From a checkpoint of a small mixture-of-experts model trained on Wikipedia: 9 layers, vocabulary 4096.
Below are experts of layer 3 (counted from 0) of a mixture-of-experts language model. Rows are named router (the router's row for the expert), gate (a neuron's input weights, with its number), up (a neuron's input weights, with its number) and show model dimensions 0-255. Each number is 128 + 32 x the weight over its row's rms, rounded and kept within 0 to 255.
After each expert's rows: a language model's description of what the expert responds to. This comes from a sample of Wikipedia text that the model never trained on.

# expert 7
router [107 181  87 129 172 147 116 109 106 144 152 112 119 139  92 167 150  71  95 172  39 126 145 107 120 149 117  88 231 125 143 126  89  95  93  88 132 177  74 132 156 137 120 146 111 115 112 141 120 166  73 126 123 135  77  79 115 151 122 142 160 134 150 166  92 112 146  97 107 119  78 177 102 124 187 119 126 126  77 126 109 126 142 102 156 166 121 169 157 123 119 121 132 190 157 138 125 105 113 115 106 187 181 115 165 158 144  84 142 119  30  85 108 137 153 104 115 119 116 141  80 152 150 143  90  83 194 136  89 114 121 116  72 140 181 122  83  97 140 117 158  92 125 151 203 109 115  98  84 101 142 183  89 184 187 159 106  80 141 144 113 139 177 137 107 103 192 129  98 144 191 149 134  89  51 151 132 162 143 147 135 128 156 121 170 124 167  68  96 202 133  86 119 168 151 100  91 181 144 154 152 178 102 119 154 153 137 138 148 131 154 110 117 152 116 114 103  83 166 122 125 122 133 166 111 125 139 105 134  81 189  99  94 141 154 137 143 149 188  92 112 113 169 157 140 132  99  86 137 127 104 118  82 120  49 127]
gate0 [149 100 127 175 153 159 146 110 155 148  97  56 102 142 150 112 169 137 172 157 147 109 138 160 192 125  56  92 119 159 193 101 146 117 114 102 140 198 144 138 137  75 104 131 101 117  25  71  71 161 121 141 154 100 105 123 102 169 105 181 171  80 167  89 137  98 138 133 170 137 131 165 143 122 132  95 134 129 147 166 169  93 146 106 107  73 138 160 151 123  93 109  99 104 112 139 148 119 134 106  84 123 139 133 102 113 115 112 176  78  91  93  63 165 194 167 105 132 120 178  68 144  74 124 196 148 146 151  71 151 123 159 154 141 169  99 129 191 159 157  99 100  55 121  98 101 122 142 158 118  96  77  76  97  91 113 164 165  80 148 135 136 132  75 111 139 154 132 120 217 211 114 133  88 131 145  96 136 122 114 125 137 134 153 133 109 219 104 138 101 156 169 115 104 136 110 112 140 128 128  97 122 138 121  81 112 126 128 128 137  85 143 141 118 164 118  88 143 106 132 189 143 208 151 137  83 175 156 139 120 101 137 131 116 150 147 141 104 128  62 118 100 171 143 104  97 184 108  88 165 154 128  88 124 139 139]
up0 [140 149 117 164 186 153 138 120 100  95 139  97  74 140 139 158 106 160 112 120 104  74 167 149 131 157 166 126 103 151 166 132 126  88 171 114 138 178 162 120 130 116 185 143 169  89 138  71 107 148  91 101 126 111 108  99 181  97 155 140  88 156 102 171 108 153 127 142 104 180 153  91  91 160  93 137 111 122 125 153 169 168 104 125 113 157 156  82 145 165 140 180 142 130 119 108  77 128  92 159 118 108 131  86 182  47 136 134 143 184  79 127 143 117 151 190  95 130 123  96 157  88 134  83 142 123 176 145 117 124  36 142 119 167 149 151  97 147 119 121  76 107  92  99  86 113 125 145 168  66 136 174 118  68 164 140 151  99 102 112 148 122 167  62 145 159 158  78 145 150 124 151 155  92 173 142 133 123 163 151 145 116 137 173 188 192 101 103  98 141  63  83 141 119 156 120  86 138 124 151 129 157 145 138 187 121 105 148 154  54 151 105 127 143 130 145 133 131 180 167 100 205 128 124 151 108 171  82 120 160 114 128 120 147 150  58 140 103  97 143 111 170 123 155 155 118 156  61 115 119 252  98  86 141 128 175]
It responds to: First pieces of words after a space, often capital letters in names (Ter-rit-ory, Blue Kn-ights) and stems like cult, art, arch.

# expert 10
router [ 96 177 103 154 175 165 160 110 102 142 162  84 104 144 120 169 148 108  61 148 102 145 133 122 134 113 101  66 185 135 173 115  92  90 115  74 115 135 121 160 151 139  97 139 120 102 132  94 126 141 129 117 135 113 124 120  79 168 119 123 137 140 158 137 113 119 110 118 111 139  80 170  92 139 177 125 112 139  97  95 104 130 146  98 178 156  97 158 131 120 103 141 132 142 146 124 161 114 140  89  78 168 147 120 177 177 186 129 144 148  81  72 168  82 107  92 127 114  79 152 119  86 180 150  83  70 152  96 100  89 162  74  79 127 183 137  85  87 121  78 120 107 135 182 185 104  90 117  51 117 173 163  90 170 187 160  74  95 109 108 105 108 189 130 125  97 141 117  83 153 159 199  90  71  97 127 110 123 123 131 155  97 171  88 149 170 137  64  66 163  96 112 100 142 101 111 122 177 148 137 178 199  90 134 138 152 184 130  48 155 182  96  84 153 130 139  91 130 115  96 155 114 117 120 104 152 147 127 157  77 198 109 137 144 112 116 139 167 199 134 110 124 145 123 141 141 127  97 163 136  96 100  94  96  72 124]
gate0 [136 129 171 159 113  48 119 126 110 129 136  70  71 108 141 121 102 129 146 173 118 143 104 127 121 107 131 151  62 104 125  94 148  71  83 163 158 122 163 126 146 121  84 164  70 131 123 121 146 147 134 109  96 129 115 179 156 123 136 118 163 181  67 170 149 128 220  77 114 111 147 147 112  47 108 130 154 109  84  94 108  93 182  93 116 164  86 134  63 105 127 136 122 161 142 137 127 102 179 188  88 126  84 106 196 136 135 120 119 174 117 159 168 169 151 147 140  88 111 149 165 113  88 161 127 125 167 144  78  98  86  95 112 119 115 217 117 107 110 176 119 187 137 104 136 131 130 128 117 124 136 106  99 168 159  96 143  75 161 135 150 146 125 122  73 110 170 143 134 125 127 149  84 146 126  80  84 173 160 119  87 186 113 152 123 123 179  94 190 141  92 107 166  96 175 137 122 142 104 180 150  58  90 133 130 131 156  57  22 162 122 157  74 147  99  88 132  85  93 159 134 133  79 173 172 150  82 133  91 120 158 152 145 107 182 154  91 124 167 128 135 144 112 118 116 130  94 143 124 154 125 105 120 154 126 156]
up0 [137 111 100 162 143 103  92 123 121 111 151 108  82 137 118 117 119 151  99  87 155 168 149 145 134 124 104 156 140 195 122 140 133 159  86  94 193 153  89 148  73 126 179 131 105 179  83 130 114 125 115 156 128 122  85  69 140 145  81 151  97 109 179 151  98 111 119 118  71 142 134  83 106 132 170 184 114  98 109 126 114 152 118 134 101 113 164 184 120  75 162  77 125 110 170 145 120 104 145 113  92  97 100 163 114 174 187 170 127  94 124  60 124 112 134 192  54 145 105 161 126 102 138 130 103 112 155 128 151 175  89 155 196 132 139 124 222 111 117 139 147 156 110 201 134 141  80  94 164 121 180 124 127  69 157 119 142 132 119 147 218 148  58 124 123 110  83  49 199 153 143 132 150 146 122 137 105  94  92  94 144 160 126  91 137 149 156  89 140  96 158 135  95 117  96 158 144  74  99  93  59 154  97 175 132 149 113 107 132  34 126 101 112 105 119  99 110 125 170 105 151  95 146 144 163 121 135 148 104 153 131 163 169 133 164  89 155 127  65 128  80  97 109 149 165 152 147 136 102 105 160 118  68  93  71 137]
It responds to: Word-final suffix pieces like -ated, -ation, -ues, -ge, -ement completing everyday nouns and verbs in prose, e.g. hu-ge, que-ues.

# expert 15
router [ 77 150 110 159 121 132 137  98 104 143 166 134 115 132  57 159 119  80  98 183  68 135 117 107  84 144 127 120 214 133 139 127  91  99 102 106 165 185  28 141 175 178 137 135 169 124 119 114 110 167  86 116 119 145 126 118 135 138  59 117 152 132 141 139 121 134 119  96 105 160  60 139  92  92 190 105 157 108  69 113  83 120 128 100 158 181 118 158 141 116 119 131 157 169 204 159 137  94 110  86 101 150 186  94 137 114 152 113 103 161  65  69 101 102 120 103  81 140 120  99  68 118 118 157 125 110 170 111 100 103 140 138  83 137 172 115  76  93 120 103 167 122 132 173 181  94  97  86 103 111 147 157  97 181 161 142 127  79 124 123 125 131 183 124  95 118 211 137 104 144 160 143  94  99  70 144  97 125 133 185 140 162 132 107 130  97 139  95 120 210 134  92 132 150 174 114 108 141 153 157 134 188  86 119 125 149 121 138 123 134 162 116 117 143 146 112  69  91 145 104 106 130 121 175 121 138 134 105 146 114 203  63 123 148 147 141 140 213 173 133 101 114 123 131 145 155  88  67 161 132  88 110  72 114  79 133]
gate0 [139 115 117 114 106 136 187 104 156 162 163 117 150 140 156 130 171 199  97 161 125 119 102 196 158 115 122 121  90  87 176  98 187 182 131  57 129 101 104 131 145 153 141 107 147 122 160  62  94 147  47  87 161 151  79 149  99 111 136 174 139 105 150 140 135 229 148 177  79 176 129 145 141  89  96  98 154 129 155 128 179 179 112 124  94  98  97 163 132  97 103 120  46 115  81  96  85 148 117 152 207 187 184 155 109  94 121 127 114 149 199 151 127 138 146 169 164 141  54 163  99 140 109 108 146 121 135 176 132 148 134 162 178 117 156 109  62 159 131 145 170 114 114 123  67  92 146 129  71 162  82 176 132 162 139 117 136 153 132 121 140 121 135 100  65 115 150 177 109 141 122 116 113 103 143  94  76 118 158 120 114 141 106 111 159 148 203 112 193 109 134  61 122 152 101 144 120  89 173 133 104  97 132  94 114 108 117 171 131 126  88 117 107 124 160 122 159  90  83 119 132  90 112  79  98 153 140 140 108  88  64 124 153  84 148 129 148 138 146 157 158 129 103 158 128  98 175 131 131  96 155 119  90 131  79 112]
up0 [146 136 113 117 155 106 119 141  78 139 177  71 114 156 116 148 115 138 131 165 156  46 165 141 163 134 136  86 152 100 139 110 155 104 187 117 166 128 145 136 116  88 139  78  98 147 143 163 123 124 127 198 121 164 119 157  98 111 149 137  93 127 103 184 155 126 144 150 115 164 123  96 109 152  95 115  91 145 134  96 142 103 122 141 118 128 185  67  97 126 171 129 115  77  59 159 180 188 145 106  85 156 128 144  90 132  95 148 129  87 169 108 151 130 150 150 101 140 132 136 183 169 111 103 104 115 136  59 130 102 153 106 133  79 149  60 158 136 145 155 103 102 120 162  57 110 143 136 110 138 136 122 117 109 171 114 139 137  80 124 132 189 120 158 162 103  84 136 146 134  99 163 215 113 156 179 100 162 159 154 117 127  75 122 143 149  68 104 125 141 193 102  92 119 226 103 140  49 149  98 146 174 127  84  95 158  94 149 128  33 160 114 137 104  99  87 169 148 117 116  66 107  87 137  74 133 134 113 162  97 163  83 101 146 135  74  80 150 135 154 117 142 126 111 205 104 141 121 151 167  97 130 109  60  67 153]
It responds to: Final or inner syllables of proper names and places like Cop-en-hagen, Vand-en-berg, -istan, -ville, plus table pipes after names.

# expert 4
router [ 98 166 109 164 114 136 101  85  81 170 131 105  84  85  81 166 127 135 104 168  71 157  96 105 131 105  93 130 167 145 127 188  91 105  56  75  84 182  81 133 145 119  81 115 156 108 122 123 115 183  92 108 131 123 118  84  91 140 125 147 160  85 141 157 107 113 141 109 119 141  74 127 103 106 163 112 144 118 105  91 126 154 151  74 148 196 168 140 138 116 117 137 158 183 140 165 161  96 119 143  96 120 174 111 162 142 175  98 133 147  78  78 128 134 126 100 158 130  94 131  90 150 147 155 116  88 166 105 107  93 118 143  82 160 162 115  65 106 127 151 123  97 157 163 187 131 103  94 103 150 111 163  52 218 161 141 138  97 130  89  87 119 172 105  94  90 219 136 154 153 194 129 137 110  84 151 166 145 157 188 159 157 180 132 117 110 211  77 105 166 121 107 127 177 159 113 100 139 158 117 112 172 122 143 117 138 112 141 167 151 139  78 119 118 101 118 100  71 173 125 120 128 172 180 123 102 143 114 158  98 225 130 163 123 140 122 117 172 160 135 142 113 118 187 146 102  96 126 104 137  98 129  60 109  85 132]
gate0 [130 112 110 189 181 131 123 150 142  91 213 134 128 110 121 127 138 129 111  96 104 184 150 160 122  84 124 111 133  46 147  76 132 227 123  98  85  98  99  80 131 138  88 157 120 170 161 114 108  69 124 135 116 105  99 166  92 152 160 147 138 125 163 128 183 165  98 133 133 117 149 135  71  51 163 126 106 169 115  80 163 143 105 119 141 170 119 103 148  54 190  95 144 119 156 115 114 111 124 133 137 172 145 134  98  93 172 140 140  92 123 200 154 152 121 114 151 165 105 145 170 177 165 150 134 130 119  91 105 111  79 120 165  86 164 145  78 123 179 113 183 176 132  85 167 130 154 153  97  95 100 106 127 150  91 109 130 100 121  92  96 107 153 129 145 113 139 203  61 117  82 110  82 104 189 129 150 133 183  60 142 122  69  80 119 143 130 135 107 135 185  73 172 103 143 135 110 125 128 122 138 130 160  62 148 160 128 110 151 100  72 133 115 117  82  96  78 125 145 166 138 121  76 168 114 112  90 121 124  76 146  95 154 140 125 126 116 174 119 121 117 123 124 206 150  88  84 138 127 114  56  97 118 115  88 134]
up0 [139 127 158 145 144  45 137 142 157 154 142 128 151 176 125 111 159 104 113 143 107 150 107 118 141  83  91 155 194 115 128 136 148  87 191 169 156  79 166 134 149 165 130 143 157  92 104 132 137 138 147 106 120 172 191 133 117 175 100 151 115 149 130 152  86 115 116 186  51 137 139 146  69 161 122 113 117 102 156 128 130 112  78 147  76  86 181 142 107 152 111  98 119 115 116  93 144 152  87 195 110 109 108 125 120 141 186 115 119 164 124 120 137 110 196 159 146 127 101 170 162 128  93  69  72 123 153 145 140 117  76 124 131 169 150 134 121 122 156 109  85  82 122 135 126 106 119 125  72 140  72 112 124 167 128 173 115  82  62 107 161 107 159 121 102 150 142 109  94 143 146 200 104  76  72 136 155  91 189 150 162  43 166 156  91 118 113  38 165 150 105 101 101 140  97  62  61 175 135 143 148 138 113 146 157 102 129 157 141 106 104  68 132 147 142 172 128 129 157  63  93 138 167  86 200  72 164 127  85 159  60 133 128  90 128  75 134 111 106 177 131 119 122 149 133 122 139  91 145 112 157 126 160 124  72 100]
It responds to: Prepositions after nouns and verbs in biographies and place descriptions, especially of, in, at, from, by, near, during.

# expert 6
router [ 80 161 103 135 111 134  97  87 146 132 133 142 104 142  93 182 138  81  82 174  77 164 115 103  77 153 105  82 206 153 120 115 100  86  47  75 127 161  56 137 163 132 113 175  97  95 123  70 142 131 122 125 119 137 135  57  94 152 118 102 152 145 146 168 118 102 122 131 130 151  78 123 139 130 178  78 150 127  94  92 113 123 155 113 126 127 159 147 151 103 116 126 159 135 164 161 117 131 126 128 122 142 176 127 131 131 137  80 135 121  58  90 106 111 143  98  99 136  95 116  63 110 136 123 100 135 182 148  86 103 148 106  67 166 174 123  99 110 141 150 185 116  98 157 203 124 148  88  91 115 139 143  61 186 143 112 126 128 117 110 118 133 207 111 106  85 208 140  72 155 181 171 147  90  72 114  94 171 157 145 125 128 142 136 142 145 132  76 105 161 116 103 137 159 164  84 127 165 100 157 194 156  78 123 125 155 128 132 121 177 141 112 134 145 113 119  83  95 145 129 120  92 134 179 137 171 153 117 128  73 207  54 124 105 173 156 140 144 170 122 134 118 161 180 135 160  83 122 205 110 101 135  80  94  94 133]
gate0 [152 132 108 136 125 118 138 124 156 173 167 138 159 195  59  91 208 128  60 151  94 110 102 135 150 102  55  76 116 142  95 147  73  87 104 186 134 161 121 116 122 130  93  84 117  97  90 141 191 104  71 191 135 108 137  61 131 130 142 104 146 141 185 111 114 145 133 140 109 126 150  88  93  83 123  90 111 157 122 183 147 127 104 128 131 117 158 226 180 166 119 159 158 136 147  98  97  95  98 150 114 132 137 104 185 125  95 116  83  92  67  99 145 161 107 130 169 161 161 141 132 132 104 143  76 132  87 181  57 138 140 120 131 119  79 181 114 106 109 120  77 116 108  79 124  97 170 168 115  88 157 144  86 132 111 126 137 131 106  60 148 157 143 172 116 107 113  98 145 138 144 114 122 121 109  74 117 106  48 130 122  64  91  90 104 109  75  75 103 116 156 156 127  77 162 148 113 155 128 114 169 160 177  88 150 142 120 113 111 135 127  85 119 100 129  51 114 127 132  76 147  99 114 125 108 141 124 158 162 106 102 116  85 153 103 138 138 123 174 140 147  83 168 158  69 139 162  70 131 172 152 176 151 163 131 172]
up0 [127 104 125 129  82 122 141 129 145 130 145 115 122 117 147 131 152 155 137 180 105  97  98 155 147 111 125 119 164 102 146 145 132 142  97 163  76 133 142 140 165 166 136 110  83 162 141 108 128 170 137 111 183 134 149 148  91 106 128 169 113 134 117 125 198 163  65 176 142 148 140 149 137 132 114  95 163 115 132 137 126 168 153 166 106  95  77 151 157  67 110 167 129 145 132 135  34 132 108 168 117 105 172 153 118 155  86 196 117 144 134 197 112 160  91 103  93  56 131 127 171 141  58 148 159  81 143 153 106 128 102 114 133 160  87 173  99 129 110 189 227  96  77  52  55 145  69 160 106 143 121 139 123 103 103 156 104  98 173 143 137  98 177 116 109 176 111 119 157 127 147 103  93  47 127 100 118 133 172 114  73 137 122  91 135 120 143 152 148 162 130 148 172  92 128 194 147 198 112 163 127 136 102 133 104 143 150 192 161 184  96 103 106 158 126  90  89  97 138 146 151  96 146  58 108 111  94  94 110 138  96 112  68 144  77 144 186 155 103 133 160 162 122 137 136 159 164 174 180 142 145 152  97  61 118  89]
It responds to: Line breaks, == heading markers and dashes, plus pieces of learned words like Bibli-ography, Phylog-eny, mathem-atician, often in taxonomy articles.

# expert 14
router [ 67 195 106 142 147 121 124 137 130 142 136  93 130 153 134 184 145 121 105 150  86 148 113 147 121 121  99  71 193 126 172 115 100 119 103  71 116 155 106 155 139 161 121 156 153  93 137  91  81 176 117 105 172 130  78  88 126 149 111 143 165 142 166 180 105 116 122 169  81 146  56 131 115 127 145 100 124  86 121 141 106 106 158 157 142 123 146 173 137 100 119 135 179 157 205 121 142  87 150 137 115 163 166 104 147 123 194 123 158 139 124  57 146 138 125  79 165 126 118 163  82  97 156 180 115  73 206 161 123  98 130 137 144 128 173 128 110 105 112 134 156  77 118 149 185 118 120 123  78 147 125 176  91 153 175 125 111  70 140  83 119  92 180 110 119 101 215 144 103 161 174 185 119  97 108 141  86 112 157 140 130 112 136 141 126  98 138 107  59 160 108 100  91 155 198 122 117 182 145 108 135 170  96 131 183 115 152 163 104 129 169 135 124 143 135 138  90 125 149 126 163 120 141 159 162 172 155  67 143 130 159 135 139 109 135 135 131 190 205 124 177 102 154 194 154 163 127  59 153 108  75 109  63 111  54 141]
gate1 [133 148  86  91 247 161 234 145 107 121 127 158 144 149 111 186 178 138 156 103 117  84  91 164 128 183 103 155  99 159  85 147  93  49  85 160 149 123 123 133  99 124 141 176 126 103  95 178 132 148 138 176 124 111 113 166 223 149 122 147 149 164 182  88  65 106  92 144 139 141 117 160 104  99 118 149 120 132 100 127 116 168  86 137 120 109 124  85 147  99 172  96 139 154 137 150 182 135 121  94 141  76 138 119 146 126 107  64  81  86 110 111  77  82 158 139 111 139 186  85  90  95  89 178 146 176 137 134 129  60 104 175  98 160 122 148 150  94 104 125 161 102 132 168 143 132  59 113 100 148 157 125 108 116 152 137 100 113 100  91 143 150 119 144 138 188  81 100 103  58 155 129 120 120 139  58 144 123 115 134 111  68 143 139 128  96 129 119  52 107 105 109  90 101 140 175 131 104  81 142 107 147 110 125 180 146 148 172 135 120 117 137 148 171 188 112 146 156 100 118 111 170 103 135 182 159 119 137 135 190 122  95  76 141 101 117 110  77 114 114  92 161 131  97 129 149 115 117 140 126 139 101  89  84  89 138]
up1 [134 115 116 122 136 104 150 106 153  99 113  99  85 153  90 173 134 157 130 168 109 133 167 133 110 159 158 146 116  80 176 133 152 125 135  99  75 140 122 104 112 172 115 153 119 140  73 118 151 153 121 148 155 140 118 142 148 111 212 172  67 175 130 106 170 174 128 189  98 130 141 139 184 120 129 137  96 145 191  93 137 158 147 139 124 101 117 144 128 120 107 138 124  86  73  77 107  92  49 137 104 117 180 103 151  98 170 127  87 125 157  86 155  58 180 215 127 155 131  94 143 113  70 126 180 126 170 112 110 131 157 218 108  88 197 115 158 164 113 219 150 132  96  95 139 122  67  89  97 147 151 109 142 129 163 137 141 137 147 132 167 141  93 137  89 136 102  68 147 146 123 175 200 109 123  95  59 137 146 144 131 123 174  91 175  81 119 140 161 101 148 135 101 140 152 151 194  72 147  61 113 138  87 135 101 157  90 122 107 158 119  94 143 109 148 121 109 185 118 124 167 140  50 121  80 125 106 105 146 164 144  88 118 138 114 186 127 106 121 136 105 149 104 160 164 209 141  92 133 109 119  92  84 136 119 132]
It responds to: Clause-linking words in reported or argumentative prose: that after said, however, than, not, because, though, such as.

# expert 5
router [ 70 186  99 157 143 145  97 112 132 120  98 125 115 105 134 141 128  82 118 164  93 130  90 110 126 140  77  83 163 175 134 141  84 112  91  86 152 157  86 104 122 105 120 150 127 122  89 147 134 154 145 112 116 167 126 109  91 151 140 158 130 135 174 218 127 112 146  97 160 124  55 185 114 107 144 112 113 122  88 102 106 134 150  91 151 190 117 158 135 113 117 116 164 193 151 174 117 123 150 103 143  97 181  86 134 167 141  82 159 109  69 116 121 130 159 100  82 119 138 127  67 117 164 160 120  82 167 141  91  97 121  96  53 177 196 132  76  92 157 151 133  84  92 156 183 112  79  95  71 129 117 172  75 177 185 136 109  87 108 103  84 121 193 106 107  83 176 129 115 149 163 151 101  75  84 145 165 149 167 152 140 160 146 135 122 153 161  69 108 194 114  87  89 149 180  90  94 131 131 144 174 153  98 137 109 143  86 119  92 150 143 123 106 152  91 109  92 101 171 149 131 149 172 184 138 170 177  96 182 135 188 128 125 108 179 115 140 159 143 125 145 102 181 178 146 107 104 109 148 118 129  86 116 117  70 157]
gate0 [105 147 130 103  99  85 159 138 203 157 159 117 164 113 164 102 148 154 119 135 157 115  85 132 168 102 125 154 102  93 114 122 122 126 181  45 100 121 107 142 144 112  98 167  51 162  99 182 133 183 137 129 160 167 131 151  97  98 116 149 100 159 100  84 168  67 117 183 115 118 140 117  95 121 199  91 105 148 121  97  56  68 103  69 158 115 133 164 163 184 101 134  96 133 147  88 105 138  95  80 194 152 128 109 119  89 103 104 154  79 157 171 115 125 135 148 183 122 133 144 134 133 162 136 123 137 121 117 140  90 147 117 134 131 148 208  97 158 176 137 139 105 119  89 133 133 120 131 140  48 169 126  40 117 131  73 113 152 182 114  91 138 164 106  71 115 130 112 101 121 145 135 193  95 131 111 142  44 116 103 149 132 186 106  68 151 186 171 166 106 161 130 173  95 108 185 113 138 181  91 108 107 155 138 109 146 143 208  81 224 129 134  90 147 115 130 149 174 134 134 123  99 160 138 101 151 152 102 117 101 136 134 132 113 110 116 113 143 129 117 163 138 144 107 106 125 104 116 145 177 101  96 162  82 137  78]
up0 [113 168 111 151 146 153  81 136  96 193  70 162 167 174 132 122 129 123 143 121 120 170 145 133 160 170 165 100 170 173 156 205 100 180 143 138 102 136 179 119 155 143 179 104 109 123 157 159 127 188 127 130 139 197 164 114 135 179 130 167 115 120 115 169 138 197 102  99 174  93 166 163 146  92 152 119  92 143  99 168 140 131 155 181 146 162 107 138  23 110 165 112  77 125 221 172 153 104 146 167 128 116  95  95 126 167 141 129 138 204 102 103 113 178  96 125  85 128 186 192 121 124 141 134 123 145 142 181  71 113  66 150 139  95 109  89 129 114 114 101  81 173 158 147 112 178 146 113 140 124  87 140 192  93 146 111 140 154 168 170 140 171  61 122 133 158 145 119 167 128 128  84 126 130 136 111 113 132 115 184 122 157 109  75 123  59  98  96 137 145 118 124 141  91 110 123 123 124 102 162 140 147 135 122 112 136 148 166 106 147 173 130 147 106 159  92 131 154  75 164 130 108  78 159 130 131 183 185 127 120  69 113  81 139 100 151 164 127 143 157 104 135 102 125 183 173 121 141 134 133 139  96 154 216 137 160]
It responds to: Labels and nouns in biography or sports infobox lists after a dash, such as Position, Playing position, Genres, Born, career.

# expert 13
router [ 93 183  73 159 159 153 131 102 145 154 171 119 125 143  99 184 149  69  86 168  79 125 125 122 104 132 128  79 192  98 160 138 115  94  78  95 136 172  91 148 165 148 101 157 132 105 107 116 114 165 114 134 128 108 110 108 113 166 106 175 146 137 157 169 119 110 134 120 119 169  86 139  92 143 169  90 124  87  79 117  88 115 150 108 188 152 121 184 173  87 108 131 158 166 165 117 150 109 118 122 108 184 183 112 174 143 166  89 127 120  61  82 144 127 141  98 113 128 115 157  76 134 135 162  86 105 161 121  89 114 141 112 117 143 185 139  71 101 121 131 142  90 123 162 200 113 103 102  94 118 152 158  70 178 205 134 124  52 150  91  82 133 182 144 117 105 184 154  93 154 177 137 111  79  82 148 112 124 152 160 124 106 148 122 173 107 142  61 123 196 110 105 111 155 170 135 113 151 156 161 149 180  89 106 167 130 146 136 116 162 151  94 132 161 133  95  92 103 179 118 134 124 134 185 142 158 148  98 160 106 201  55 124 110 144 142 127 167 193  99 127 147 141 148 133 145 106  80 143 112  76 101  57  94  70 144]
gate4 [129  78  87 140 118 152 161  86 125  94 177 160 115  92 142 139 149  94 113 128  79 142  43 102  89 107 124 146 133 107 112 136 160 121 152  94 150 110 161 134 182 102 164 116 143  84 105 155 134  63  68 181 116  88 135  72 130 154 148 152 137  86 132 155 133 131 200 137 176 126 125 146 125  91 116 141 143 104  59 131 113 143 140 129  99 197  88 138 147 155 151 100 153  90 101 123 160 200 106 131  92 102 165 219 153 178 105 163 205  79  45 155 138 104  91  90 102 121 153 146 105 150 140 194 102 131 119  87 102  93 156 122 122  91 154  41 154  99 154 114 163  95  82 148  97 167 111 142 161  91  82  87 166 121 122 115 118  68 111 142 123  83 125 122 122  99  75 104 115 144 157 163 132 110 108 139 106 148 122 146 137 156 155 193 138 121 192 142  33 174 173 137 125 111  90  94 185 155  53 105 121 100 116 100  67 167 102  98 128 110 108 119  80 139  97 115  96 134  91 147 112 136 129  70 119 116 113 130 157 131 119  88 119 140 106 135 112 120 120 136 155 109 115 151  89 128  88 156 155 124 186 125 149 120  75 151]
up4 [144 162 113 148 205 183 118  99 115  98 191 108 116 128  84 139 122 169 116  79 132 127 122 178 117 140  86 165 157 178 117  90 142 126 143 155 118 141 107 124 110 126  95 130 107 158  97 159 121 132 125 140 126 116 120 148 123 135 106 124 107 144  93 114 138 125 148  81  51 148 134 136  67  55 169 149 135 120 113 100 103 177 129  83 165  80 116 133 119 147 145 142  81 121 129 141  94 115 145 142 224 124  65 127 131 138 158 121 159 156 132 116 129 120 119 117 137 161 145 177 133 205 196 178 108 191 131 108  93 124 144 139 109  70 146  81  92 164 126 114 132 154 135  91  68 128 111  99  78 144 125 126 150 114 115  92  58 154 192 118 162 111 111  97 149  82 115 127 103 122 164 105 143 107 142 153  92 142 118 127 102 133  95 126 114 214 148 111  85 103 109 127 130 108 117  46  57  59 113 110 146 113 102 150 168 117 166 143 117 114  93 118  61 133 130 117 177 126 131 153 164 138 147 131 135 114 145 135 152  43 201 115 165 164 135  92  28 159 167 159 192 116 114 157 196 101 147 159 115 103 178 154 159 134 109 197]
It responds to: Commas, periods, dashes and final word pieces ending a phrase, such as flot-illa, haz-ards, artists—, battle, with large numbers.

# expert 3
router [ 81 202  60 171 140 174 101  72 118 148 167 112 131  97  97 123 158 145  73 150  97 124 101  83  86 122 104 133 153 104 135 111  85  87  77 102 126 184  90 124 143 181 103 117 143  90 121  95 139 156  85 107 132 125 109  65 122 139 101 150 136 137 158 109 107  85 156 111  89 150  82 132 124 140 145 133 136 119  84 127  90 171 167 101 158 147 107 189 138 123  85 114 139 159 149  98 166 125 164 113 108 171 207  66 147 149 186 100  97 127  87  93 121 132 116 104 144 117 116 145  75 195 147 164 104 117 144 137  83 117 118 146 110 112 140 149 101  61 133  87 163  83 104 152 174 130  68 113 102 134 187 174  53 156 176 129  85  67 125  98 130 110 145 110 125  74 171 171  98 142 191 201 115  79 113 168 128 122 139 127 135 118 137 119 185 126 110  49  87 169  95 104  98 152 153 135 148 172 118 141 128 149 137 122 132 148 129 142  95 139 130 134 127 157 151 123 103 107 134 146 128 110 119 169 147 153 111 121 135  91 198  88 119 118 155 156 131 131 193 127 134  83 131 184 102 139  81  69 169 113  96 142  34 138  63 109]
gate0 [163  39 159 118 133 132 142 132 120 157  73 171 127  96 186 152 204 150  70 197  87 132 102 148 136 124  83 132 157  98  95 166 184  96  61 121 135  92 180 137 123 121  80 135 153 135 105 148  92 118 140 132 160 191 102  86 115 128 172  97 166 126 160 210 108 108 108 145 160  74 134 159 140 115 144 137  71 105 137 137 111 148 141 125 107 107 146  54  99 105 118 145 108 141  88 149 112 132 128 117 190  99  99 172 152 145 143 102 188 150 135  90 124 117 123  63 116 168 130 143 138 165 110 119  60 129 134 134 130  75  89  77  90 150 155 136 163 127 127 167 102  93 155 142 103 173 126 146 114 112 116 126 131 196  98 125 130 143 147 159 123 136 192 144  83  77 157  59 154 139 186 125  98 104 114 128 163 127 140 112 130 128  89 122  66 150 136 196 132 112 154 123 114 215 139 159 158  95 134  80 119 147 137 152 161 117 116 168 188 147 129 118 154 110  91 178 189  85 185 133 143 130 169 121  78 158 138 152 147 169  96 158  89 119 105 141 139 111 124 151  78  96 130 132 112 147 135 226 144  88  98  97 147 146  88 144]
up0 [ 98 216 103 205  98 119  97 131 111 155 189 124 146 151 146 132 207 123 139 100  94 105 183  97 139  73 137 126 149 174 157 161 105  84 112 124 154 126 149  65 127  59 124 164 107 138 134 150 139 112 107 155 166 116 137 155 134 118 132 124 114 133 158  88  83 116 150 146 101 109 152  91 117 183 158 146 115 149 105 168 116 117 178 136 148 168 114 125  92 115 184 164 101 114 121 134  57  48 133 109  69 144 110  88 130  78 171 149 159  67  80 154 111 188 185 129  97 116 156  79 135 128 102 170 172 175 124 165 112 134 163 160  70 114 143  84  97 135  82 141 152 181  68 140 173 166  83 126 166 122 123 135 158 112  91 126 132  73  81  76 101 130 148 169  84 146 145  83 148 105 111 104 101  99 110 116 144  85 102 132  75 101 127 141  54 129 129 175 155 130 145 157 120 137 119 131  97 105 147 104 125  95 191 134  64 120 103 155 140  79 124 121  86 108 107  87 123  83 136  73 133 114 189 118 138 125 190 116 187 100 106 158 106 127 128 149 142  92 116  67 117 121 143  57 184 120 159  98 138 132 161 158 144 110 127 131]
It responds to: Inner pieces of long Latinate words after prefixes like comp-, ex-, cont-, such as comp-ar-ison, incompre-hen-sible, communic-ate.